From a checkpoint of a small mixture-of-experts model trained on Wikipedia.
Experts: 16 experts in each of 9 layers, 128 squared ReLU neurons an expert, 4 picks a token.
Below are experts of layer 8 (counted from 0) of a mixture-of-experts language model. Rows are named router (the router's row for the expert), up (a neuron's input weights, with its number) and show model dimensions 0-255. Each number is 128 + 24 x the weight over its row's rms, rounded and kept within 0 to 255. Numbers have three digits each.
After each expert's rows: "mostly gets" lists some tokens that are sent to it at least half of the time. This comes from a sample of Wikipedia text that the model never trained on.

# expert 15
router:138128119136111149108116100112145114112147160106109137115105134118113112121127141103147138141161136120116138146113111109136134136101117114128091137216153108141161112131115113092117129108152225134147115114113125099122144103075140103139119140091141119133122119104112147154146114149113055130119163138143125145128141108146133114106119135126104113135146138117111140144139148139145123138121145109161132121119115113116065125132140110112109111147113125115142127147162147112091113137197111148111140114000113115108142126119113106141113133130120109137136161122114110129142134106142119109136142239138101133064141115106118109133106117118136111157148153124142115116107117136141142136116111113110149145136144158112125108114136071163108120139171122116150142145139142105214139105124128
up0:163143111117143107116141082114102133127103172133138160134122107127099131127117116144159072149155129142115112143145126146185111144116166091137110166111161167126132158112106100180108156116147158111121148111115090131120129114115133086106173116158125119149129154168201137162130116133142160122142114123167112138117174136150110126127122141131112107133185157080167159129163125122108093105169147133135160127135116099154131140094154110105097129171153128159118113134153127169099140146150135118122160132108139109113140127146104136122118140086118111102114136129162140071163115166187124100126109136114117122168086121116127116145079128147128126132107112131129110150159124116138135152098112107154146041106111120127142136163140153161119154117129128122111140117164100100179136073127085
up1:136113098147156146149106122076114131162172109114115097122145128129179153139088123150100146163134100156142128130178090190063105100127116150099128109135140118164143099139131124108099123123149119121118163097090089136122153134116141122102156145130149070115139107102113170126138099124139117143101131104160119137104111113118169130107149114115139103128143132103122129111151116124124159136137076137145131112113163114121177084135137093183177156113155121105184153122118119130143137150070109106122148142113143090128183141123117114162126097132150138145095120108138086094110118096143098119144106100135089144136079188095133117153111145128087079132122083125140141137085119129144162080111106140144118137160114155171107127116140130096138130108100133102151128143140122093114145125113123
mostly gets: " had", " has", " have", " War", " Party", " Team"

# expert 1
router:137130105114121142120113158125143132115138138106109141109103139120107105111123154109124146142140163123122138105125116149128154146175124107124105143083141132152108101125104126119118128101151110142154121118143108127129139137213136113141107141157140112154096108091120146133137142120118020130126126134146103134120153106149148114159124139115108125144156138146102139143146143132136160151110217103093133114131108111122120105157149115082108109133109128099132108139041150108108119138137087106113156105083129116108135121119112121146107143143108099143134143107119114133148152112137109113146114134137105140254134117106129199138115109116141110126154117136134112112114123134152148143109111116101134147091136124111120107102144070117128086149174154110133139132145134119069151133062129
up0:105165141093149172131111124101158145142177122107125157140142129123126107134124124114096082166119108125146150098104134137082120179096152107108130087096108147119095127109103070132073125140116142134116183162131178131132144111154126153154061146131179138135110145129096143121143155131137049127137099142119122119163155116135094119126138129095145116101124134111102135065133152119132090120108111121168151156107131125151123127148168108112097115136164137148139127123142122164118122138124123098169140139142144115147135161130144086145085070146116116142080121113119139120150108125132071157195112141117122151112174157159147119139119122077148136123148091118111136110128144173137146104166159085109148126167120112153124119158152098136147117088095139121128139123118142142143142124128141
up1:110099118141122124134102120123123132139113143054113148146190121072127140115165118148092114128154109137083162123088127149172160128138132101158112146153125086118095110130146145111100102129156101111114120118106191161141149130095163123098117148087108082126168161157177172148137116139164144126151084152184143156149145126161116133156118130133129096111124113157147088120112104117119099128143114113123119105107120152101093131113177186110104115135089101131156102114141126123137128081080130140118056141084129154113119123144149105142137141129104128148132133129154143107148112113081142085104148104135130135149067101093128152102112155125121071126145123128149108122156105138129140135142145135096128127094146130179127119117126135158131120093164150123117139113157103114134123106114125
mostly gets: " South", " An", " This", " Am", " St", " Al"

# expert 4
router:116130119127116140127232137122128132108137143118118138109167137116125154101110142115053138125130143167112153146120115194142125143174110107127100148110136128146131112130118121111119144119129168143138103117119118164145146126136113109133104153097131118137122112142118135123145138131114228126115119070139121138111158114121139105153118142129109118164128152112125141142123145112137123138109208111096125116129106109125159097145135117148110118131123161120152117132085161105075125137138164143120141112132108120111124131119110121139119140144110119149160121108102118145151136103151125122132116116148157115000129116116121111123114118111146102112115147142131115110121109128143141133121104101113123136119142126112136114110151149128114134153027122116120139133143137122045129101114142
up0:116146122133099114124165108121128130155104144178095157091162147152142117174147086159100144133133139143148132172106090125146145093127090108137118150085142162138128156119134105087103128122090155140130084072119152109139128138121100138162166110150124093179141101107141175122158097150122113150114121131115134112151158100129125130139169142128135143147175092148123107161132155129133140168133090105151142087132145162111185104149106079125149107098137105121113129151170119079135114099142150119103127127118134124125182111063191139125127140146174134154131107119124122107125119106144129145122117118166152117122163139119130100080114124160135127119109173136141135099136154172127140156113110150136118114079122138101114143124111133143146154144088102078173136114153168153116137145098105
up1:106118148090116118127160137082078120136150083105130106071108113120070115113126096136138150134126128114139150167092141133181120137125158152131155132145059112131116077107102142132133098150096128129131095095105114147132089121112118085118160081133121108129104130134158188118108126118124152136112141143129146109147152177107137141122119132120110113083069130107147140148111110117102089131134149140146113134151080120135131121123172113111123146094075130092125149137138154097131078133152120110151162117133114106147120099104185133150160147142110151155117127135154144134155140126139111153109145098090098128120168089153161137146121136104152163131129151130145106142145142138123122139135108094124143143101095130147122060144121119157159154135161108106131137144110146164186079136068130
mostly gets: " only", " March", " November", " made", " about", " October"

# expert 14
router:131123107110113143121147128111158150107137147120127156114138147099114255118116136102081155151169094095112145129100127142143128148172112126142137148103143117157170128134104137108117149123146092138124112117117109166118140136160144103148116153148137103141088127120108145135148149120109198138144151185132121158119141109106149103123111151131114108202135142143106136150142145119134187146116146113121132117133110117113124096141143116102110114150115156077130120156161144118059116146128148135099159106183137127117119130112116119138108142124112099137150108121110112154146130100147107106143109106133135152163135116097121146153108115113142099116174177119140114128118113157147137148111120100119131139104133112103121121110151178108104125175151192119165147127145163118151142113168136
up10:124124108134130162129152141136118116134109114138127134151118149119043102118135114095117124161113127123127148103085097132124138154099109174141106117151133138175099148141101096112176154083101116100138136126098105096141163133118127131118160116135140140116094120094142177110114117104124146133147109126131168111159156121155130117122145110144158128098141169138115112153158121090109096108147121122098124112138133214171124103184150156126135116154133163125116116084090147152084103161131129130152134149118131136097123108112090106099090104097143106149125114116140174169169176105144130107111114146132105132150087153166097105170089153126143135140112146136124129139106137113129106151103140176148120141131119146065146101142125139110086131179128125164135128126176131125162180135136095
up11:150099127122135164153097089072102137130119127144152118129163111121128178157137111122144086134181107125135136139150144116161152115142164132106083166110135129166155087139157121165093167153113153145156096141088130130093161133112116128150108133097161111137131084114144119160180132110146113110127089151137106160117112171110163131142105156142141120145091109155133136133130156120080153157117117152142117124145126110101133119170124116143130118145119127131090099134121077137132116147132119142148150138154168109136085124044153127153167092134138102119136154149163118121135151100122107061185116162072115169128118100129128126136176141176160092140092121143134124125148100175145125152117096174157140108096116121118126145122143133114139118153114108132136125136147158111164127115119112
mostly gets: "In", " July", " season", "==", " June", " election"

# expert 11
router:122128105150116146122162110121147133113141170117112143101128117106114193123109138103086151156148136113113139128122107121146157150092116124126108140094149109138116108127118119112120147110140187150162110118100112157120144128092150108140106140140144122152112115107107152144149138131105230126140135203153136159142144102161145118101112141128113114120147142102105144138137153132148180153115094112126108118131107115120167114143146123106107106150099132092139115147089134112134117148197018107105148117185138114111143113108106109144110151133111109158138039129119107145135152118140110102148134127147079133171147109109122127143109112101142116116120142126140114092112103137147154147107119115129160133118146147103135100109137115128106152163178113116156142143150155107180140138163134
up0:115110116139108090163139143136140148147136178115117129176119104127143152170079113089125109129073159111106144115146128096137111129099117131157110123112136107192086140119157110166105175150142130176155104138124125151115087129103156108127124121127077122127091153139126150114101131090117125148148125159133106141136133134131129132167160115153163127147125092117088149093117113142147157114132158175131112100130168090117106130162101178135103126147097110167139156110154130162127150133115131183127128162102118139124082138188119145115096121118119133133102151124134063141152105153118123106155118080116083130152160102098179126123138110112165125136068103175119161142132091126111109138108141119098113107118117137143137127142144125118131116123107138166109138103123195140146123140174117
up1:140143127127088139133129141163118124107107141112164101137076109130134132126147080142118123119143120119104167129129114132100128114099094172113104103155118085084152163156134138068154129127164134117138101120090105115152136131130127088172141156153165089177142108105126102120169153116091133137124140113140120136118090175147173134139102131136097124088208105095181087104140142138157140141091174136136105101063131129074135116127124125116120109084126173119179145145147129177132103144104123151172112121149139141117167140129142152113140145146146141126147087124115096120108113141113140114133140138195117122114153109143111130127146133102148150143117112120162116118120102126138130131141117190113110112110159134105148084113131124135135106164152145158130154158128080096111115153150136
mostly gets: " this", " their", " un", " they", " This", " known"

# expert 8
router:130117114144111140136170099120149135105151148114125144116236131101120094114111132118050143149210128172116144170113120169131139146160121115128138129203143107147163130125130127105112133115142140148145114116118110146123155119093141114145119145200147110143115114135113133111146127128118155115137171089135148157123146117085132116095110140118118111166133150103106137148126157144139190146126011098115131116135109112117065120138145113105110114133117152126137147158083146118142119132184134129101140113118121110108121124113114116145116138127111102143142089132115118141145139108143102109140132164133141123084136103118113066145110112109139084133140148114146112117116114147137151123119107106107141150094139152121126105118150132143105118162143160123120140153144149116090142118102140
up10:114087157143157097144079168137095138128086161150137134103114167132110132117108144154154107134114101137064136184183154153120153115155121133175132130138158162126136137143163134129144155157099147090136082114119123169123148127128130101152155127180166138165149138139150139102113088120101133124122100126137117126153131115137103144152126107142101115132118119116109121096151138118142125123085128139110101124121083092141127155151130116129129074109128174148144135117109131111164108131107107173099140125118121183154122135154156140146145104091117128167101114108155117099123127104107089128122123143111121141089129117099109148157100107158106132161115120135067130126132150119148157107189118157108139162134112114172092165131126137125097176116171111070059114140096132098096131123140119
up11:124156159124111129164072118123136130156092162137127079105108113106107170111152112144141121121098139129111092142124100146113147100123115092097147198093088120150134163122123149102106177185188135129110106086130148144103099130107166100155163108146108124110099133101110142123096132125118097120137098123182153115156117159145153102157185115111124131145115119128101139119136132133158139164127104085116121113132137108124136147136121117135093101139104119109183135139136126119125112147127149145134173129128146064124166126155141118089125124084087130131126068147137126147140130130168079137098123107115081130091138122165140113100168119088126161150148094124130115146144125122146118155141136148129058157138129096134095092113133109111158121146130114137152112137138117180104122158152140
mostly gets: " ", " at", " until", " against", " with", " after"

# expert 3
router:124123105094114133114118157123154136121142131114125137119154132110109071108121144109126134153140148093103144122116113160128161160189109118140192155100144091152191051143105124081105144121133185148143101107115121129144140146140144112135117139141145112130122121107115145123144097139111128100128128122154136139113151100145145106100123140128105105124148157135116145138142130137143203136107101114150127112102105118113104111162157103107121114158097156195151133157107136102120110159153152122113152107108127110107156128117114117144116144144120114153141093139105113137136140108152101103144121208156098130013146094108113135135107113111137102130152142133150115107118102156144137120120121104104140140106139121105135106113146094146104145118069151112135142156150135112084154081071110
up2:151117131143115117130127133096164149158102130142139062122127109103135068129143106180126113186074161105120143147120110168118152078116146137144090098118066140127091106111149122100122102112146111156089118095125147135120136120139125110144161118100125104162101063143122108140173138118122083112118117140159129145160149112135161088134135120100119125122091163135161165092140118124109133124121136119095149086093132125101141107161134211181125103162122119152107140114135153107132097177146114157133107114204130152111142143140136142135149128113142129131142130120150105133117164164128141147154147138152133115145131131102159133122166127124145100138108151167117136103075100078121158123110126186141142128141119115121112136101174139137116136130137082126112117158106120112124114133102115
up3:143167120129164159147079145135131127112117113118092156114093123160150169118107168171153128167127082129125079114141165130159117129163147157151135120116142146140118117110105110141127138128081096128154153097109076124121127147146120140144140110121116145110155147169093162149113164089119130147108135148107123129117147167135177114102115147138129060145106154092116128110102130140149121116091087149145087102103140076140091141159141114095112207131090145159084123141142136122106135127097153148155167123159138120124089092134142141098082151131103155125111157124113179158106130122125121168070118140108128146109094112115108122132105113152119143112147123135157119130111133136125146170122099130127129140079076102077113119139173121153136128096124103118126157168113110132123141112135141
mostly gets: "%", "°", " years", " May", " season", " when"

# expert 5
router:121134122133117147119167120106153108107149142107111146113155123122119163131107140098156150126127152132119142140114110145145144163109107109138230135142144107142173131125091117107104147106136117151140107117087109181125141121109148121147114138148152118141102107126112154136129124135123055119117154161152140142130143100202141111081096151125111108079133148122123143133121130125136080119120085120092140115116112121120028124135139116064120115143102136202138137137149135102163114141105200145119135123139114115110145137117110124147107139119111110140154141138107110172156130103127112118136135198146102128106143112109120131143122116118147117142076137113144111108112105146136134156114107112118151134111150139106135105115142127134124128140135155114133135128133142112013134121098140
up2:134119126136146184146152128138112165131146080173098096112093122125120139075143157075115129134122084106138164121125107090155120153132146155089156116145111137090138167136116115102112137073111103157149087124167130116127118112123093108157116121107141181081112109130127114114146107154125123159105138122121110112138123150121163103113126163122120101127162083117158081077127090142145128140119113118150140175095147113102123113127120126125131083161172156114102131088149130146142099125144151108136110149117139104116160141087084087101142113154142132125128138121156116112170151109141158099177147154110099142140168127148089128119121122128118127140099141125153101123102156166123114135116083085107159132090104143151124101099110110158151161081152143153140120182138111135092113079110141
up3:145155105081132140101128117108145142077139121159097089145171129099139110121092179160125135139138131177085133105149124102152139129086121145136130105162118158157112140132138128112116127159100100115106135148155094133120144150128113103130107152135146149094087169094091124151159112137126130106144093115093124069126122116171122152127132146114130083117142131167082144078134124141110123083105106109152110128129114134129082146122131095151146111121146169115155121110122150102163145171118101129108146098151156121155162153132120120082100131107112103105098134123135144112097136089145121158143124129133135145096165127144110153090163138064102129136118128114185152104139100156113149116157099068117106150115118132143122147123159134139145128134103128096068137108086151101056111153130110
mostly gets: " She", " Re", " John", " film", " ex", " Pr"

# expert 7
router:119134116133111146142212126117144112123143129109111135119117125117114197118120136125174139138136138130109139128119123174130145142094121115134117151201143116130176125130112134123114142120140149132114116116124120139125136146135143102147122141054150105142092113140118152133148118120115189134131149024140126145126149124115130118105114146133112114254131145129112133135133151128148203133114104103078098120128115115115049113140141120111122111143114142115129125140122145112142115139150158110114140107145121118117143112112112115145109139130109114144137075127109114137147141115131113125138117116147096133208144115106128083144119118119137098122154135134149116112107112142134139142122114126111146149104144112128131112110142193143112099163180176105141140137152134116096140098078117
up2:138141142137125119156128125115135099146101120152108113114102117159059081091140136177097146160140159108172095161105113140122113135153129097145067099080136117149116086125122124154119141100091092114139114121108136107124102125138153093130125159129165149145124125149122186140110143121107102111123140100147111144119106126108174109119157164137136101102124153136131089092134090122173113112154157135126148078108113130097133122091145142134129102106133131150151136180147145106160116130173119129125132165122109118129159138117140114130127118123150102119112110123113127153180138114156115160135091122121111145104121143155107111093129131041127149174113115148079126137146095143156083109147123136168108125131110156109147090124190160123137116134080117137140118098168076141151157118175115
up3:110136146112090123137084151113099108155117132126109113099109127136108123115113126134139152077136099127185082198142133129123155111136088120113138078132152157183113131145134132086145133097128152126135131122087086150123113139131118150131152151119114115146159141139104183129153134144163129149155151114153134143124141136125178101123131118122111126157132117150135139102102159138117093082119092120164112187136145134128123168122106118137110095141162109113099143099113171145151157179138142118166098130167112106093152095143150123131123115126118112079124163140128166150168088116104126114129134118167107124152139138147124108109105129142088056116139126157123145075138149200081122154166130115104112176111109131130130087122104126153153121094119121146143087151160137093110149141131133
mostly gets: "==", " (", " sp", " p", " ", " co"

# expert 13
router:129122111139105141130150131128151148111152158116105154106219126127105193106102141099077142134109176093104147120124116139135159133249109110123176148146138102140143117129121127115121139108127098130146116118101109127141138093084121117153123131152151117153111102108123148127143129127108194104119187205147125140133139111127133116136109136140111117072141157136123132148115135116139086136121125111103135114131119110124090120149145118132108116150113130026128143144126144098164114128156199142108147109074132117115125146111109113150110144143120106134135069148112120146153152110135103114146142145131130114148144107111133167132108115117134131159156141129134113120110110145142140129106098118105158144115149128102131111124141161159126098155171138119142150132141150121155141104159126
up0:145153155100087092121128123158137111100125077140112138134119130126104132136117117117138106146157143124131084119111119086153142120093131160125116090150132134090120130079185111117103173135109105181146132083131126156111100116112126142161159106108147146085133119118121176140160123127099130114098177144126141126119137132132141153107144140128124115144166156114134120111107089117151144113111137109127121143136092112172149159101131108133150081127111136123116137105151140158141160110126126119141141107125127125135157146142110128108111140112063128088109144106138158180141121138180135053123123142181188146093160157090097106137154152126144103122141104124136094114170120133134120116116140144096115121108188121085130161145110128104157189116151133131117174146166141126135077130059138
up1:146118171117074103121090151153116141090110134137120102104137102074137122107144099123124131121123114138112091130142069157100147161184104141154134097194095148138112132147141106174095126143138147147164126135145130110130087136109115129126130138109096115159163095140114079122132108122129117120107161100100131137117134190119208144111128156126128141121154140111126101119112087136087122126119151134122094155126092107119124133098088130129106119123128141114157112157136145135114147108130149147102134139153115139100173134139182101143136142159142133112095085106151154159117117124126102074175102114144122120099144114142156152115128126174165072129109129100153110077098086143085096136139108127119139172135109133107151143132151116119176158080151124119110118129125141143117171102111104
mostly gets: " M", " L", " km", " South", " William", "_{"

# expert 6
router:116109124139108134128168146114144144113150133103107151114099118109105112103113148119181140146152130157108135125109125164133147140085116101121063137116150115148197130113108132123119147109149159134149118121114110129132134136179124105131122142102131115150102114114118138125139123119113124106125161159152120139130145113184145107086102140125110109101146152133119139133136149135138176138103255124091137123130124120109060101141139112108111111140109159047135127151107154116127117153194209113119140111083133120105148123117109116137112141106118117140146095131105102133143149118133126126143128159151115138058143100104128163147105116120142111121123158136141111124101121136138148122117121125111150135094141127118113122112144074115113133127200130115143132145144133104110138125085137
up0:169135129132081120108166125152186148140107117093173130066090122149140106115157157112115134154149100130114166111089125155109152108141103104128137121113186119128159081103156128137112128099106098085164142113178132137170128132136143108121124152099103136117139125134119148149083137144130137124183114150158121135157164139176128120162106138127152089129147178107105167143174096143148107131154106101122131118183097153138165112139131131135109101164127120098146167172123107095112141128129119184113143108101118074116137139124097109104145128080158083136193170153103128136138114152111133124140099151157110133157117119107128165141072134100133108142123103083128126124142128097133116145096113130109141079136131121137128139134154117142107117110111132120125099112141137112148099116124165
up1:163082106133108086146126107125147112123154131117156161106136141116094131147154148115120121117154153100140129134119103100045162109127095087142099142081141103132151141134114142100136124151134141147147130125077126119131156146132137122121144130127085135143182145153137165120183106122142170089153088128106144133150109120152128159134158150096096105123166099180155134119115139138135097117117109158140154144151121148138129143091146089131137129138114146100135105172135114130112139124145145138176144126145131177131144124129163145136097142119072161161184128117098125162124148117123154140134161132150106115191211151091130120138112092133131108111086118137143119148114123125135101182123135131141140128110087153136131101160183137132128108136107123134072138102106146111090159093156130
mostly gets: "ane", "°N", " Ad", " than", " Per", " information"

# expert 2
router:144117116117108132143097136124146129101139135114115155103105142112119022110105143117148147163132129141105144187126106134138159149233108122135160152113140111139128090125119134107118149118143058149154122111130111164154134139197135111133110141168144116141124122115109132145136129137111050152122173077141140139116134116118147105074125145137112110149144146099102143141125145111135152152103171139098161113124108111113188113147140113098116107145112152129153115144141148099163117161114155124121141105114133116112173133116113105143113155125122107148152071132120105144139148109151105104157121195160101127206142120118115119137123115108146109112132127123145108116122119142145146145113124114125150128093146137116140102111137142173117122147110105114151145143137153113121146118064124
up0:136145125137082116119086101134161125139164122102131130120127185118110140127111139157097124143150094113097126094108111155127159113111165122167104166086119131132145141092167132148150189108145107191119072153125127151135132128193109124136131153153129116172111130097136087152134114108125115108144112108134109099134135127124131166126119167154121176149113127151119149118134105131090103100120163101104120117113137121122148121192124088119121091149136125138156138090117134099137129204090093137111129147149137132114147147129118160123090127112123113136118095122169114136157134175090127147107109109130106144116125163121150125139121148161102081139180169149149136105143101132118094109098138171111149144083125102169132124135111141075136128175148077112129124159105106156147124159133107
up1:132119129118143105128083111101094150112097151117126092109064119128125127118088150132130142155096111144132139113154120124140178148124140099131154133149128184165142142147095149141158141135123152107091128119117140082123109138147106142123132100132140123096137130116109103105162111117079159132122142104155096154093141122110104130131152129123109153117184087156082163117153148129140101155168083096114149147129141148144088129145123132168083114127120142133143099127134141118175132124125126136108119101153144127144082124131077159129115142138147105122153140113149163156088066105119110162157119121145120107133175139158162112166203090106153183140117115135117092100101082111100127161140105160150103165144110146157151129125116137077166131142143117121156127111178157131140156139125103
mostly gets: " its", " their", " United", " South", " City", " New"

# expert 0
router:126126116141104147134243140118146130107148163121115142117092136115109215110094137108059142159175161170119138114105126134141162136130117124126176128182143115143178109124112147116119137125146122142139108118111112165116145131106160111142113142094140114141125102105114128157144121118105072137135111108148118150127142104162146118106109138124120112018146144121102132147131130140132135163118210116109132114134113122120074119155144115107110119134112145144142138138124151120123115136140106130114139112102125124111138121120110113138121150115120118148156122110114109147133139104134112115141123106131130146229135114112103060149129124121135140117128138152140119118106106145145139142110106104106143145107143110112119126120136177148115102143168133110131140149132150110146144115056111
up0:115084153132095134127153143113110109115146121102112124116157102117124109133104154179138099130121106120112168144149167100119154095133105158112101170126099142151140137166122126154098093143147138107114119120113114147102136158128143123146128099103137125172123147138132119123151133115105137143115141108137155126084121169150150163076153127102147117159126148195160139090133167125142088089165131144102117128104112060128146125160112128107093093137097081131130119101093141104158142113072133136108081107141142153151200153094140112109088165134145150151115117136155128096129081152157091128140120078092091149131101145073135126109150151116127123111138150136118089109104152116185112082141122122140122082108148124122119151131156122110100134120094124136121083133112150155109146121104119
up1:112112149122115133119120139179105145112156116151128136126141133168097150132141130151160091085118135089102113107168083139126119153151157122130125134133109121103117125109149119177126140132101095138112138128137063139128118104155106136142136149106110158155113152102125114119184158143099183143133088141135155126100147114111111052159082114128122076128149143153177122139106132136126163157126145072104134107130128144149138131100145096117112156156141149139165130150118128153112126156136123118151122165124099168155156130130116112161073130109065137111152103105123162155192134154126136125139161179124091127129135148141164139129157099149090114102118090126109107107117150111162151117148098140104158134147148146132127146087155130122128153097088085118133124112159081107156134101081120
mostly gets: " L", " He", " St", " n", " st", " s"

# expert 12
router:115141107109108142129175127114134134110132125115112152105112119111114145102114143115134138141157146059111144112120095137131148148041108111133087130216141107136201097141111126101115151117144137138137120111105122136128139138133136116152111128099153111139110110120109140132144119121116050125134130104135113140129148118156142113090111146126117111218152141149120136142114140129147208144113149116140100115125122119123119102148143117131123117136107155163138135146149135106085118144149162116108155117004146114114135136112118118157117147149119122146137142129120112158125146118134111117142130148139104139111140100117113127145107117109139114156125172112144114108109113152140147121107120104113136134120147103125122120121140203175113137119076152114136139157141149121048148112089124
up10:101137139140165110125156141163120112104137132151131078127120144131153122111127123147163146120132064147135133113153098097118100161094119120155105140128101109119108131157182121125142122093131118128114126122167149122153142097126134135159101124158143146153146138168062088103143141081136180162134101139190148119127116140112152140085118182091104094174142167050160126133110132145153114143120134094097096161129101124113128099112091164138141143138108148115148091120144143121131125126184129116088148133117137120176132117076125082161134130097152145132108127112116121130111134145135121104167139147070129108127120154116170123122140121102133108123114115101153176120097167135139142131112148134115116102099095123125096135131145092124116126187171122153121103126106138078116138095119091
up11:107093151141121097125135116143115139159175131120118122127169099121135128122117139113121112111134109133103176117129179141167130137137130093130150130162127096154093106103127126173150156142138126110100151110150107101115107150150141119109143120141142110143144101128157095126159137133106077136117178152097132100128119174136103105134145182125120141143185164145140158132096091131109147142129116144110118108144113103125161112110153118148116107130121081109160123145163184111130129141133132157135149136086124176116108119168156066122136125112145089196122127140158120142114120155085130133145156068116137129111133106094127116136121124128110131136133159088119088154118108135097134175150124116133095192105112115089129134160099120126151152144139206168174148120162164152114126101106083
mostly gets: " Y", " Mar", " October", " O", " September", " X"

# expert 9
router:116129117138111140125255113111144147116137136117106139118098117129115217110115128118125145129140142110106147137115106162132155148125111110127180146116152117150171121121120109121112140126145129140164106114112129169123153113145119128146102127107149114130113110116116144119126156128111195128126110142144144134134151100137149118122125145127112112000135139137129139143129140127141123120119135121114125120127110105110087109139145120165111117147123154079146128133119139096133117140139151127117128112202118117107141135109117120141112135131114116145139085130109114155138138121134110123137140146142091121184144107118110149130114115125141113112168168109138118117113126141140155134113110107121136138133137142112128111113144143156124123121216170106147137139145141118139140100063138
up2:122125131086126139126142116124172115135138141103114098145121067075126128096089146124133130131112129136085107132144120147129139132121146127112147144147145140126128136134157132161163100110141114143091147141136193134130170145133143115100171132138125133126141087121129155121112142151172130127119090103146104103157119106140169133120159141095131117124071148144100077140101153136169121150082147148121136071059184133164136101096106141147144126154130119124098110106105139109118126093090134131133097148090144113108151176126122139163118156126093117129144091143116089096140122141150087121117137176132171153139165097145102109103086116124103122120111160133144135100113088140130172094170138161133121147119086181144136130125164100127136160139120153088139175107099116164123126083151139
up3:095154124118147070145095141123147133106099121131130117137090149109105103108082109118146164137113177134131156116169106140156135131072157103151105146162179124115145163123105132102131162125101114118160147129132146135138095140164120169155082125132122151138083129117067107146116128144134159139114173111191102097143148125163173145104110111115169098191122096160151131120140130153099128120149125108133174119109089142113099139107171107104088125145157135156144101098118109097083152133109150160114120174134126119095120168131084117118183133124121136136135129104081102100150111118126136132113157148151156116136135130170153102120132164105116138142146128144130078095138110118108107095121100118099092147109134139140122126133140095166132106151120123115137067130138144135155122101131104
mostly gets: " l", " s", " v", " ex", " n", " can"

# expert 10
router:100147116148105145136150128113141140104134152111118135112158111104118154107131136101199146132185135141116145124120107158137141147211120111124085144161137107144135128138130125126116144119145143144129098117119113134139149133160143115142104142144141121146109118108107136108154106121109238110116155114139128149133156125112137127072100138126115123165139150099119137138090142137146220136105099118103117117130115114103087099144133111081108109136122146164137138151119143119089119143083116153112151111157140120127138127110117116158114149110123109136153112121113111153131132112139105103136133101148116101203134101124101217137106119105145112126097156120145114117112114141137137148107121098108148128122147157117131110112135042170101109139192163118134145140148156112117143094091127
up29:133091103149141101108117117122142107124147099141114150113104110152132153076123151131133101128150120140110111136105148139049140092115169151122148110188122093120130136134106169123140160143140093117142114117165120111127117137129124091141134121120119154134120055128114067121129132119135137150145093104105125135143147150122099137158097125162174105174120125114138123082142126137102111120111119135116128093139123128096107124084148092085088074140147113118126146112112148130105111116147127115094102097116109108103136087153108138112118163119118107133134114155134123166106168115099146157077132102098146102176155103111109134124108122134093168138127123144183137127138192080175087133120156129093141137128075124148118125121062130139068135136118127119126153119135119146165147158158160
up30:144161157110135118110109123146134135120114134134119144121142134114119146125188171145110167109142109115127139127122128135107091146108153126110115145120194131142106153136104144122106125134094104079089146132131183125108127125110124176154122132133079161181094153114157166135120121111119130127131153105160121185096126143127139110122109162146145106117103098146131084168149151142143147124107134164175145123120116137142125120155136081142087146200114140179121129136079107094141114125099118104143134103148114089145133167153152078130169146122120149089144148141170157134105172114096129173140137131113112152124151137135152111191129112133159113125102123135159164098151107132135080137134152142123148102165155167147126146135145161176095112129129082127109144139167115127129184116137140
mostly gets: "):", "—", " was", "==", " is", " became"